Weights of a small mixture-of-experts language model, trained from scratch on English Wikipedia.
Size: 12 layers, width 128, vocabulary 2328, 29.2M parameters.
Experts: 96 experts in each of 12 layers, 64 SwiGLU neurons an expert, 12 empty slots to pick.
Training: a variant of SOAP for the experts, 258M tokens.
Below are experts of layer 6 (counted from 0) of a mixture-of-experts language model. Rows are named router (the router's row for the expert), gate (a neuron's input weights, with its number), up (a neuron's input weights, with its number), down (a neuron's output weights, with its number) and show model dimensions 0-127. Each number is 200 + 40 x the weight over its row's rms, rounded and kept within 0 to 999.
After each expert's rows: "gets" lists some tokens that make up at least twice as much of what it gets as of all text; "raises" lists some tokens whose logits its average output raises strongly, later layers aside. This comes from a sample of Wikipedia text that the model never trained on. Tokens count by the router's weight.

# expert 74
router,191,147,166,209,228,169,215,163,203,221,270,258,249,171,231,166,161,211,231,181,173,183,190,237,249,241,125,176,222,199,238,134,153,246,221,260,232,251,186,218,155,143,240,173,227,115,240,266,261,285,163,133,133,167,214,287,155,235,224,237,191,226,151,200,141,245,171,256,232,162,190,255,179,231,201,226,200,226,163,195,147,120,203,241,248,208,187,214,179,178,210,204,175,195,201,188,167,181,231,194,225,146,161,185,179,292,203,179,153,239,258,262,226,151,123,232,153,210,162,160,218,192,169,241,185,127,167,173
gate3,184,157,261,222,216,196,182,158,271,220,181,104,210,245,156,232,219,226,142,188,226,215,186,230,168,172,131,263,224,210,214,223,181,191,203,183,285,196,256,213,214,196,196,151,202,226,251,239,249,281,171,172,208,259,266,169,197,276,181,239,154,287,251,193,155,149,197,230,205,225,215,252,295,189,255,246,240,207,143,218,258,261,220,181,215,223,246,241,202,147,197,179,197,169,133,176,196,233,243,246,188,211,177,209,208,186,191,193,247,237,171,218,198,231,251,179,259,178,63,208,191,243,206,177,236,191,192,284
up3,210,191,202,264,214,176,216,188,100,161,236,247,255,199,183,245,196,82,279,180,203,202,241,206,196,292,211,172,215,205,190,184,196,102,158,188,124,202,138,258,188,221,181,211,184,157,196,211,122,185,173,164,190,207,196,180,201,181,161,156,223,215,201,181,251,253,200,190,207,246,198,106,163,182,175,214,93,167,255,139,163,181,145,200,180,253,132,216,297,208,211,215,213,119,241,184,164,201,155,173,190,192,139,205,197,167,212,222,162,154,144,178,198,215,176,222,179,192,247,222,208,152,185,247,139,190,249,145
down3,293,228,238,189,209,172,211,234,198,232,216,249,256,178,214,225,172,166,199,222,277,191,149,234,224,136,194,182,246,121,249,271,219,199,191,186,256,198,260,252,228,157,213,165,254,206,180,194,234,253,167,175,173,218,169,195,171,296,213,231,225,257,208,234,218,131,198,130,131,241,292,196,263,203,205,222,207,232,165,180,148,149,241,173,208,239,198,253,211,146,214,223,249,281,212,146,194,200,194,159,216,244,272,218,243,230,234,256,193,199,238,251,172,243,225,236,217,199,195,264,156,146,236,180,164,207,256,291
gets: "er", "it", "en", "ber", "or", "her"
raises: "-", "i", "os"

# expert 90
router,269,310,169,116,255,203,193,173,204,196,131,244,176,192,177,190,254,142,185,218,167,169,236,201,188,153,228,229,185,199,156,250,177,215,185,151,212,206,203,135,226,182,201,228,157,184,141,263,167,165,196,197,145,181,287,210,177,279,136,167,170,183,266,217,173,216,197,126,130,183,246,217,239,218,213,265,267,208,233,172,120,201,238,249,192,176,185,216,149,235,205,171,216,158,239,214,217,252,215,166,235,232,150,152,195,193,228,199,197,207,233,150,226,227,225,214,165,241,196,148,113,227,172,93,214,120,195,163
gate3,295,232,166,146,201,205,127,230,296,225,283,228,222,162,180,237,210,121,172,141,214,192,196,208,204,209,163,189,160,161,222,268,194,232,197,176,229,196,203,196,166,207,294,213,286,134,216,186,191,209,206,199,291,207,226,191,134,225,179,115,194,140,187,208,196,147,191,238,263,181,246,208,229,210,196,181,227,165,207,263,165,138,162,159,210,213,268,253,191,220,239,195,191,213,245,313,181,145,209,277,177,199,178,194,224,186,173,197,155,255,236,143,260,246,247,231,192,155,163,241,199,203,217,191,249,208,186,240
up3,333,277,246,174,234,229,168,236,242,192,247,204,222,228,185,261,209,110,232,224,173,183,193,212,190,214,171,203,137,195,245,242,228,202,202,188,181,135,191,192,235,180,255,183,195,100,218,173,270,141,285,146,222,114,193,200,147,184,106,167,232,137,159,224,172,145,252,208,260,206,252,217,219,231,198,237,192,204,210,251,194,134,189,215,245,202,288,197,194,239,180,176,222,250,203,255,176,171,129,194,182,208,140,206,153,173,212,174,161,226,187,156,164,235,251,192,202,192,199,146,208,239,169,222,213,211,154,248
down3,203,215,198,182,208,260,197,167,212,151,164,212,160,264,126,168,233,255,331,193,183,210,210,193,151,241,263,124,223,163,154,222,203,171,147,171,184,242,166,175,249,228,224,242,238,135,127,238,211,176,245,194,171,214,191,179,235,93,216,241,172,212,185,216,240,239,169,289,211,189,201,223,194,166,205,215,192,216,250,203,206,216,178,130,206,276,256,236,198,198,142,185,196,207,199,201,198,198,191,161,202,80,238,219,167,175,211,289,192,274,241,202,232,250,224,187,175,209,193,136,215,303,228,156,194,207,246,220
gets: " O", " p", " P", " s", " S", " T"
raises: "vers", "ly", "l", "ther"

# expert 86
router,293,179,218,179,218,231,171,152,257,260,240,223,233,162,203,155,191,212,227,201,232,139,239,192,129,174,194,165,196,128,179,160,217,145,166,149,153,243,230,218,144,198,176,252,195,201,208,200,214,126,180,153,149,265,165,259,169,192,238,232,162,266,175,162,182,199,192,249,234,259,217,132,215,214,229,121,189,258,171,156,240,174,167,231,219,156,190,221,185,130,158,235,97,185,131,256,215,196,169,220,182,194,151,147,178,209,235,259,199,266,150,226,249,198,156,119,175,252,230,167,254,177,185,182,138,221,177,197
gate0,207,192,147,213,324,171,169,202,257,212,134,207,252,212,185,188,245,179,255,183,162,225,166,154,116,197,230,176,195,244,217,210,182,206,227,229,136,241,240,260,177,176,140,220,140,225,276,167,176,139,232,179,149,233,120,267,213,180,235,207,213,162,194,209,193,181,214,166,184,255,205,267,137,249,203,166,175,209,142,244,183,225,165,217,184,258,289,211,212,168,194,219,241,268,262,150,222,219,201,221,212,205,161,180,241,235,191,296,96,236,190,207,211,226,158,198,242,170,138,206,178,218,199,220,257,251,239,162
up0,207,192,179,238,190,251,130,172,163,239,172,216,207,202,225,265,159,234,155,264,256,170,162,256,237,204,164,164,205,183,185,241,193,209,134,216,211,155,166,194,161,224,223,134,243,198,163,223,218,160,247,186,238,158,230,178,111,262,182,118,243,164,259,228,194,171,292,217,148,192,205,126,173,142,144,237,209,166,201,188,183,200,240,217,217,94,153,200,201,219,186,248,192,211,158,189,145,189,230,174,119,176,205,195,277,207,200,92,271,181,218,165,210,151,250,209,261,187,213,177,208,294,214,215,182,194,259,217
down0,174,278,155,208,228,220,236,209,171,225,181,162,121,152,204,161,178,154,236,170,126,172,278,186,194,185,217,145,282,177,181,190,170,202,157,195,251,214,182,213,200,239,188,121,196,314,155,180,236,241,270,198,195,253,152,199,169,147,120,218,171,193,239,232,176,124,211,271,167,136,213,198,167,184,158,221,196,225,146,177,266,85,225,213,187,257,202,168,206,168,157,145,197,161,200,164,300,143,203,200,237,165,217,180,194,263,181,266,205,196,164,238,227,206,175,199,208,233,140,207,203,175,233,153,181,202,189,213
gets: "or", "ang", "ul", "en", "u", "ar"
raises: "y", "i", "ing"

# expert 0
router,240,271,180,198,210,168,221,209,175,94,256,221,138,221,160,199,169,176,143,250,123,168,238,210,211,205,198,160,212,268,182,217,158,264,184,142,193,247,234,177,175,214,74,229,240,215,172,236,127,231,153,217,193,162,221,137,235,212,217,188,114,175,272,215,183,208,138,179,170,248,150,255,196,239,211,148,158,169,209,172,198,195,245,235,177,152,220,227,167,281,230,249,227,234,219,198,224,216,163,136,236,127,238,224,250,253,180,213,141,192,221,250,191,271,200,235,230,172,230,159,206,185,223,240,175,192,187,134
gate3,205,242,233,194,210,185,249,174,237,141,238,196,208,127,192,200,219,243,145,213,237,204,238,183,282,144,192,218,182,273,227,213,198,159,161,135,198,222,190,201,76,126,154,220,217,202,262,166,254,197,230,230,150,166,192,172,237,207,189,166,194,172,131,227,135,199,199,227,95,220,195,194,183,143,167,220,127,161,157,207,193,203,222,196,319,257,226,179,193,274,221,246,219,190,175,204,176,188,219,194,137,164,231,201,212,188,184,177,243,205,249,224,128,276,152,200,205,210,201,127,246,213,251,269,178,229,268,175
up3,203,231,223,208,184,149,244,203,223,169,207,202,159,195,185,181,236,294,133,207,204,195,209,189,266,155,225,244,201,270,263,196,171,142,121,116,179,218,199,226,53,160,132,198,194,185,233,208,267,185,203,210,209,164,164,180,196,236,213,167,198,184,153,232,155,174,197,245,150,163,198,151,205,167,131,214,179,157,105,177,227,212,190,174,258,284,194,204,232,243,201,228,183,209,187,259,161,161,226,190,158,155,219,158,195,208,215,208,222,254,271,227,113,252,135,182,210,200,199,156,235,187,234,274,159,272,204,190
down3,151,201,227,201,151,165,172,159,159,135,114,236,172,183,201,231,196,214,140,173,243,141,203,223,211,197,241,199,237,197,224,244,279,242,250,196,84,125,207,196,235,228,52,192,318,198,216,193,172,228,173,186,183,193,253,189,218,196,236,166,159,292,203,163,197,275,237,261,177,203,172,247,214,182,190,204,168,208,166,208,192,189,204,235,171,185,244,162,122,187,211,212,205,204,221,218,195,306,152,204,210,228,190,142,218,188,178,186,192,221,220,146,235,245,216,168,209,126,185,179,220,252,189,143,176,200,210,258
gets: " |", ".", "==", ";", "-", "|"
raises: "\n", " This", " The", " It"

# expert 52
router,150,278,188,194,190,235,202,140,197,174,216,211,148,183,131,127,238,223,224,248,249,205,239,167,199,209,170,260,222,225,138,193,182,216,172,176,197,152,201,204,172,143,173,175,135,123,249,215,225,176,271,236,138,193,278,168,283,234,188,203,255,147,167,218,265,197,246,249,252,204,197,162,221,252,166,162,248,206,227,285,147,198,173,217,183,245,215,142,176,240,156,197,231,213,241,216,213,234,246,128,188,145,233,240,181,168,238,215,215,203,280,173,138,186,263,246,200,167,222,177,210,184,191,159,127,241,250,280
gate3,178,196,218,162,191,275,233,129,267,280,205,142,227,181,169,232,246,173,210,180,128,163,230,231,223,171,221,232,200,157,191,140,216,221,156,171,112,132,247,207,177,146,153,126,163,202,245,238,262,138,219,244,100,245,187,166,243,165,170,179,179,209,185,188,239,240,166,172,203,242,225,179,178,197,229,164,168,252,220,244,238,210,215,204,141,170,145,195,156,218,178,157,176,156,159,170,128,239,176,236,179,170,152,165,230,274,198,203,163,238,195,242,122,225,238,171,268,229,234,245,215,229,263,173,126,217,202,161
up3,239,183,192,214,247,190,184,279,259,209,235,181,197,130,275,253,197,222,277,160,336,194,159,167,105,226,185,159,226,212,209,233,196,228,175,200,238,283,239,202,200,172,198,243,262,182,218,232,178,236,196,145,287,134,184,202,171,146,213,188,147,140,214,170,159,111,223,216,162,185,221,235,215,184,188,264,218,163,250,225,217,237,245,184,211,210,221,180,161,156,241,217,262,211,202,261,188,122,153,221,235,143,269,214,128,174,203,194,204,138,200,156,205,134,140,225,212,181,220,221,199,200,175,238,213,213,190,221
down3,246,204,135,158,226,179,239,160,143,172,207,204,243,166,149,239,181,168,186,188,231,188,169,234,177,278,217,174,188,190,256,164,145,180,170,233,230,184,155,206,204,186,178,223,156,217,172,238,151,200,261,197,270,295,187,140,179,287,211,99,210,231,273,246,189,185,205,238,182,224,154,168,228,171,276,213,139,227,215,216,239,191,241,279,147,245,169,195,231,159,252,258,184,150,154,186,188,144,237,235,225,186,258,178,318,209,194,241,150,238,174,222,216,207,180,279,243,207,217,259,171,149,223,201,252,166,191,203
gets: "1", "9", "2", "3", "4", "8"
raises: "2", "8", "7", "0", "6", "9"

# expert 77
router,171,165,144,146,204,165,166,152,191,259,233,231,204,236,140,186,235,229,200,149,208,187,262,163,138,184,156,220,267,224,148,153,218,192,235,254,221,203,208,239,181,157,231,276,249,260,106,234,178,255,169,185,184,243,259,243,194,171,147,183,202,259,156,161,214,191,257,208,214,195,259,269,165,245,203,240,173,173,200,240,200,152,197,159,190,235,149,212,217,159,159,266,138,194,112,211,179,183,133,192,171,171,271,156,219,128,218,187,171,137,208,223,269,218,157,171,151,223,231,235,261,179,145,213,164,138,229,225
gate0,231,134,139,183,229,89,218,194,209,263,245,198,247,207,170,147,147,221,201,90,188,245,151,189,164,214,194,165,190,206,185,177,240,198,251,154,203,230,190,152,164,237,224,202,134,264,185,232,234,173,228,145,189,220,195,207,169,223,141,259,207,181,193,156,242,246,203,223,174,169,247,208,158,155,144,229,204,128,192,128,236,217,208,177,240,226,212,210,196,231,272,173,164,254,225,141,177,180,162,215,208,178,161,157,163,212,174,155,205,228,217,183,205,218,183,223,222,179,334,217,221,293,173,270,128,178,275,160
up0,241,168,150,190,195,133,196,151,188,152,273,240,208,208,194,148,141,179,175,167,220,218,202,227,139,135,247,210,201,183,205,245,176,233,157,179,202,283,278,236,276,239,219,184,194,195,263,228,240,170,183,230,185,173,208,252,185,177,165,133,262,286,217,222,200,223,233,214,176,240,241,218,234,189,249,221,226,205,220,140,143,204,230,151,229,187,199,207,184,188,217,112,214,235,225,174,266,270,236,284,268,231,226,172,164,160,221,185,205,292,140,123,172,192,161,212,219,101,221,216,204,191,154,179,240,133,187,154
down0,182,196,198,181,259,218,172,190,120,195,206,171,183,186,201,135,174,248,214,151,110,259,174,179,233,169,163,225,200,239,181,219,149,158,138,250,197,232,238,216,229,231,154,176,215,261,266,176,161,194,226,215,160,178,120,138,207,186,198,237,207,112,247,223,191,152,229,219,112,197,303,218,135,164,141,199,198,196,151,191,229,167,181,240,247,250,201,175,134,209,199,169,207,249,146,196,233,230,138,296,158,148,295,185,219,233,206,244,251,168,213,196,140,259,187,155,195,186,190,209,223,164,210,231,278,225,212,197
gets: "en", "i", "ra", "e", "z", "an"
raises: "ro", "ol", "ec"

# expert 82
router,241,268,177,188,263,201,165,191,158,136,232,281,163,204,114,248,188,132,212,202,199,208,213,191,179,119,267,276,178,212,195,242,189,207,254,232,203,173,228,245,245,244,151,231,164,244,229,224,247,229,188,147,237,166,266,201,225,237,204,237,201,146,249,204,193,198,214,233,200,233,261,220,189,214,198,203,239,280,205,135,210,249,140,267,193,163,239,221,245,174,214,188,247,262,271,184,229,247,194,198,256,216,140,135,221,189,229,281,186,166,222,245,131,184,200,171,182,178,153,148,168,212,126,149,275,183,158,185
gate3,172,221,257,178,225,218,155,132,116,141,213,190,224,196,222,167,258,211,250,215,185,227,185,220,170,189,213,260,162,223,173,203,183,196,216,130,175,195,181,203,163,203,224,252,165,166,158,229,188,157,298,227,212,218,221,187,267,208,233,219,196,246,171,191,186,93,165,236,209,239,196,178,262,131,182,145,102,134,256,196,182,141,191,210,239,249,197,134,224,94,184,227,209,189,259,188,189,176,199,234,205,188,140,222,222,227,196,151,146,241,149,130,190,138,148,204,245,240,180,218,237,301,139,158,207,228,175,199
up3,199,196,171,176,210,245,179,220,186,159,213,234,194,214,218,227,215,216,258,180,280,224,202,249,175,50,207,193,202,124,250,204,190,256,204,257,211,185,182,154,165,188,174,267,166,221,200,167,182,228,247,231,204,220,180,279,228,195,218,233,255,193,169,257,229,207,158,218,117,157,228,195,153,151,187,184,232,171,226,135,143,274,185,141,196,223,162,226,234,186,139,243,316,181,189,267,181,155,210,191,142,265,182,241,258,249,165,240,185,220,189,138,181,192,175,201,217,192,176,157,267,202,214,161,168,238,258,274
down3,214,220,187,175,279,250,243,203,235,232,172,260,142,142,315,199,248,224,170,196,213,141,142,205,218,164,156,261,200,186,214,204,158,182,230,260,199,236,221,242,205,223,226,236,185,209,179,216,141,230,175,205,216,192,238,229,200,184,176,206,125,223,211,176,225,205,155,242,207,189,210,204,127,162,303,188,227,163,242,195,204,190,191,192,191,161,110,227,187,268,210,248,209,195,165,261,148,253,247,203,193,246,197,205,246,200,86,198,144,237,164,221,234,267,284,264,210,245,179,282,157,165,177,249,271,217,210,232
gets: " (", " a", "|", "^{", " ", " $"
raises: "1", "c", "2"

# expert 47
router,241,159,193,199,228,199,195,291,135,252,214,266,207,206,204,251,161,183,177,228,160,209,205,193,152,205,206,281,209,220,209,141,285,252,261,181,261,169,223,231,243,152,167,118,234,209,177,217,179,180,135,194,245,242,263,256,239,184,273,211,206,107,206,202,226,215,278,213,197,143,220,228,196,169,160,210,131,165,175,209,155,213,197,257,246,211,163,191,227,235,181,195,178,162,170,235,233,213,152,192,163,228,100,225,230,227,218,279,176,195,309,162,237,230,214,181,156,244,147,143,202,207,203,190,134,186,214,237
gate3,171,181,219,204,228,188,240,217,179,198,287,183,222,155,203,201,109,226,220,199,221,222,234,191,179,210,203,241,215,162,203,219,242,148,284,208,200,165,214,312,214,163,253,196,217,234,298,178,187,217,117,158,138,237,186,177,161,167,193,186,159,113,147,224,202,276,215,182,264,211,260,201,208,152,206,200,160,224,191,261,219,169,288,247,177,282,264,178,223,209,215,163,152,242,176,131,193,150,255,178,189,204,198,170,152,200,169,213,186,168,207,183,223,192,232,195,165,192,202,228,146,264,181,306,181,126,175,262
up3,226,121,120,138,189,176,130,200,137,222,100,241,172,213,251,174,262,245,210,222,144,157,249,245,248,223,264,198,200,221,285,191,168,215,193,235,159,150,165,115,157,255,244,127,216,146,166,216,229,194,276,205,226,243,206,242,201,224,169,231,216,200,192,251,159,163,192,189,201,195,121,148,192,220,166,167,225,180,220,133,178,211,154,167,129,137,183,213,213,209,149,265,193,212,223,207,229,150,199,173,182,168,203,214,121,175,203,196,182,213,203,201,150,178,189,272,199,143,151,249,203,140,258,196,223,224,191,139
down3,208,195,175,191,222,177,160,207,190,214,215,154,207,165,182,272,197,187,308,176,250,210,229,212,295,210,238,215,179,171,194,213,159,213,250,188,200,172,173,261,134,216,249,132,187,241,173,178,192,234,252,217,179,214,175,218,306,181,195,232,207,252,204,171,186,180,190,179,188,103,178,115,183,177,138,299,181,214,117,197,210,245,213,225,240,140,179,182,158,215,187,216,191,219,209,168,210,149,207,226,199,145,209,145,184,181,209,190,231,190,233,232,167,211,115,153,286,165,212,98,269,129,177,227,185,229,285,165
gets: "C", "S", "H", "E", "A", "I"
raises: "A", "L", "I", "R"

# expert 28
router,187,292,155,214,161,161,144,178,181,174,235,253,173,216,159,214,155,226,180,138,178,199,234,188,179,250,261,193,183,223,163,232,276,156,270,147,147,246,185,179,247,147,192,182,168,266,153,225,193,210,233,164,240,220,184,166,173,238,175,227,249,120,206,132,222,213,216,255,231,248,250,218,202,180,232,238,235,226,188,270,205,194,208,269,190,205,169,214,223,222,156,139,269,150,221,142,286,125,144,189,221,166,124,190,287,205,175,189,193,210,193,168,204,172,271,246,166,211,151,165,235,210,144,141,182,159,187,253
gate4,167,235,228,207,196,183,189,179,136,273,166,227,256,221,199,242,229,218,249,325,215,172,119,170,186,163,203,146,201,197,260,206,228,135,214,131,317,148,266,139,243,190,273,140,208,171,208,176,269,187,195,188,219,167,225,170,209,186,166,147,233,180,207,145,211,213,134,161,215,172,162,199,220,162,174,187,221,230,224,127,222,200,214,141,160,140,226,153,208,208,207,165,233,223,168,168,214,148,192,272,181,185,281,181,138,170,220,179,278,270,183,270,199,222,225,185,172,170,185,194,158,200,225,174,249,235,187,161
up4,181,224,195,201,195,215,199,140,200,185,167,225,189,189,168,276,191,227,233,230,188,131,57,128,140,187,154,182,183,197,176,277,213,74,211,179,289,172,186,203,217,134,216,130,206,186,241,216,265,181,185,204,210,180,222,167,150,167,202,190,262,195,235,134,178,207,168,245,289,209,243,242,201,192,160,204,284,229,214,170,269,177,204,227,192,250,210,173,201,206,212,197,248,237,176,153,233,216,155,265,192,144,253,192,186,131,186,157,219,210,150,164,135,159,266,206,188,170,203,192,128,180,206,201,188,244,178,173
down4,192,235,171,232,206,182,104,122,190,206,231,269,190,178,176,224,183,245,170,214,186,201,245,171,128,143,197,193,181,313,140,252,273,185,245,241,255,168,243,206,207,224,134,128,217,192,179,246,184,211,108,185,176,195,249,169,268,128,153,200,263,212,248,142,206,253,268,228,188,238,268,243,218,187,213,193,183,238,205,194,177,180,242,299,206,218,232,209,246,220,220,207,176,162,149,231,288,253,179,215,226,193,203,205,178,163,184,222,170,197,291,192,231,166,176,207,165,176,207,147,184,191,150,163,247,180,161,210
gets: " ", " (", " −", "(", "_{", " $"
raises: "2", "1", "z", "et"

# expert 75
router,221,196,198,173,226,144,225,197,132,153,189,240,315,191,180,179,179,158,152,188,187,164,266,154,206,188,236,150,248,251,280,212,185,146,147,226,184,224,201,170,178,167,205,175,199,209,207,204,137,211,148,142,185,218,168,134,264,225,212,229,148,161,274,269,202,233,132,206,181,199,119,198,255,217,246,167,208,236,206,215,162,233,182,159,278,194,224,138,178,164,203,172,188,159,239,226,233,240,243,187,175,166,130,201,203,278,244,277,187,246,242,187,206,233,241,219,181,178,202,183,165,207,119,111,256,269,225,173
gate3,209,189,251,176,242,223,188,204,220,193,212,158,172,224,164,191,173,195,152,175,186,166,239,176,207,156,152,179,212,211,283,259,132,227,143,172,154,269,201,226,206,245,267,222,252,178,188,189,179,163,139,210,187,196,223,200,176,193,216,231,68,195,191,285,196,207,229,190,227,226,177,230,260,147,171,237,258,178,217,207,269,197,177,248,191,224,194,138,170,227,184,205,135,172,243,237,129,284,171,138,177,131,200,142,197,237,234,217,193,272,191,297,152,208,217,279,252,229,237,181,301,174,160,194,208,225,168,189
up3,223,194,230,201,261,192,228,253,182,224,188,201,206,233,166,153,145,156,177,179,219,181,212,194,231,109,195,191,214,223,274,254,126,264,139,173,212,220,214,201,198,238,254,267,223,220,225,161,198,201,80,237,261,135,233,155,227,183,250,251,120,164,142,307,211,242,176,212,216,211,171,217,284,161,229,204,198,214,219,133,280,202,220,222,199,221,215,144,174,246,204,230,114,198,214,211,169,188,209,161,132,149,156,137,184,276,194,216,209,233,196,212,205,210,183,261,229,211,218,244,223,182,197,153,225,224,119,193
down3,182,153,199,235,142,178,234,219,204,202,161,209,250,193,213,182,268,217,116,165,141,177,224,105,229,215,197,200,230,245,186,283,240,228,231,212,172,254,164,189,157,180,215,214,296,223,224,164,192,196,174,185,203,179,173,187,216,204,180,237,170,307,230,227,170,137,158,215,139,192,192,241,255,258,228,188,152,237,155,236,188,283,166,144,165,130,175,170,172,191,237,224,298,226,122,218,226,214,254,171,204,212,202,145,232,233,272,230,155,209,219,142,241,255,243,190,216,180,180,126,163,162,218,183,282,175,192,171
gets: ".", "\n", "==", " (", ",", " \""
raises: " However", " The", " They", " This", "\n"

# expert 69
router,266,152,207,273,277,192,133,228,194,233,138,237,272,248,260,183,192,266,157,212,237,210,135,157,137,190,190,179,220,143,203,250,219,215,195,191,257,160,215,201,157,205,142,181,148,111,178,204,189,134,240,172,237,165,178,191,159,205,159,234,171,199,225,173,208,178,204,278,235,182,179,222,256,219,155,156,172,249,202,144,254,194,267,192,130,207,199,175,228,197,193,119,190,174,255,226,151,224,221,178,160,112,214,241,164,164,207,198,200,263,178,202,181,154,156,187,122,191,201,216,148,208,215,204,115,181,280,239
gate3,157,220,152,202,212,213,183,159,176,214,198,163,190,189,175,221,210,228,140,171,235,274,183,270,234,239,175,191,213,167,272,172,194,138,129,169,185,201,180,208,198,237,186,225,110,131,210,184,159,178,139,210,195,227,209,179,189,138,182,148,142,217,168,154,213,256,157,183,217,248,204,208,228,219,150,189,138,156,201,193,243,263,216,218,235,200,256,211,229,191,237,97,110,138,209,237,148,203,206,160,236,172,176,249,238,94,189,167,185,171,211,189,202,218,256,222,121,278,213,260,134,260,248,206,181,172,280,154
up3,225,216,224,189,267,165,176,132,162,298,198,198,154,197,205,211,192,193,195,167,188,163,203,237,223,148,219,189,222,186,154,261,233,128,131,306,190,189,209,193,207,183,162,244,203,164,163,287,133,178,216,272,149,195,168,220,158,221,178,212,160,218,86,225,284,241,166,222,225,118,172,193,179,219,200,152,214,188,135,184,199,272,258,248,239,179,195,194,246,210,202,237,165,215,142,171,192,178,199,121,184,172,191,161,222,265,199,198,245,186,149,272,188,200,149,209,204,237,197,260,227,210,181,267,237,179,275,237
down3,186,174,265,217,95,195,222,180,227,218,125,201,208,148,256,200,181,157,149,195,224,142,201,199,162,125,240,207,115,173,209,165,197,157,201,240,146,207,169,256,225,192,226,192,250,270,155,208,165,215,226,199,169,226,161,231,231,144,217,243,155,265,188,197,320,146,251,195,199,129,185,118,232,275,262,264,201,229,190,207,202,178,214,244,164,203,181,185,270,189,202,241,222,113,168,173,191,256,166,224,144,194,230,177,198,198,138,165,287,202,235,196,244,167,180,202,166,218,215,181,167,196,159,203,206,122,188,238
gets: "ac", "ur", "amp", "oc", " The", "ig"
raises: "l", "i", "ia"

# expert 85
router,201,156,247,219,168,234,174,264,138,269,227,263,190,205,223,274,207,184,179,213,164,200,235,212,284,220,234,201,250,225,294,148,158,198,196,193,188,167,225,142,211,244,180,210,69,245,209,249,185,176,232,201,171,248,265,259,203,237,258,223,169,218,226,142,297,254,206,223,181,262,215,216,241,227,279,179,174,188,184,246,214,172,218,221,248,165,169,237,216,177,167,203,219,237,94,231,238,184,228,215,219,248,196,191,217,222,258,188,253,191,257,195,210,276,221,187,158,210,134,239,198,168,186,217,253,214,183,264
gate3,202,132,168,188,216,165,242,202,129,235,228,160,223,188,269,193,233,308,128,176,214,177,220,239,198,229,217,201,172,290,165,240,136,216,202,188,301,183,237,193,167,166,186,104,134,187,188,168,206,199,147,174,231,161,164,165,201,171,166,201,179,151,229,184,206,242,111,227,297,234,238,205,159,233,171,194,191,191,258,162,150,134,227,206,251,191,249,251,149,252,193,187,152,163,180,212,242,151,143,218,201,148,189,220,165,227,207,170,297,167,254,179,187,235,133,222,162,241,184,264,180,204,200,216,226,193,196,191
up3,231,238,147,156,198,161,100,205,222,218,285,239,219,198,184,236,212,247,195,180,159,170,199,200,191,174,215,209,225,258,210,183,112,264,248,181,216,203,222,185,200,183,176,119,84,249,232,177,184,237,176,198,168,207,214,164,217,221,250,233,174,125,263,199,154,305,176,201,190,162,212,206,265,221,222,185,208,169,165,159,155,228,230,223,277,182,233,255,147,239,198,226,163,157,220,184,237,236,184,227,209,201,193,218,236,294,179,179,288,252,192,141,176,228,175,205,202,276,220,300,231,188,267,226,206,170,235,186
down3,189,161,234,174,185,189,199,205,201,198,180,226,231,206,256,196,189,197,223,248,220,204,155,197,227,195,149,235,249,140,168,149,149,190,177,161,162,109,224,210,173,108,160,135,175,138,114,211,245,223,204,178,151,214,231,241,178,169,243,164,271,228,130,197,199,197,181,261,173,120,243,252,241,159,134,281,185,195,228,94,251,174,258,152,229,213,152,248,253,200,198,163,214,161,215,172,232,161,243,233,224,206,203,197,169,148,287,169,217,234,108,168,253,144,203,150,183,207,209,224,199,231,243,238,163,224,158,193
gets: "\n", "==", "-", "oung", " sub", " rec"
raises: "-", "|", "="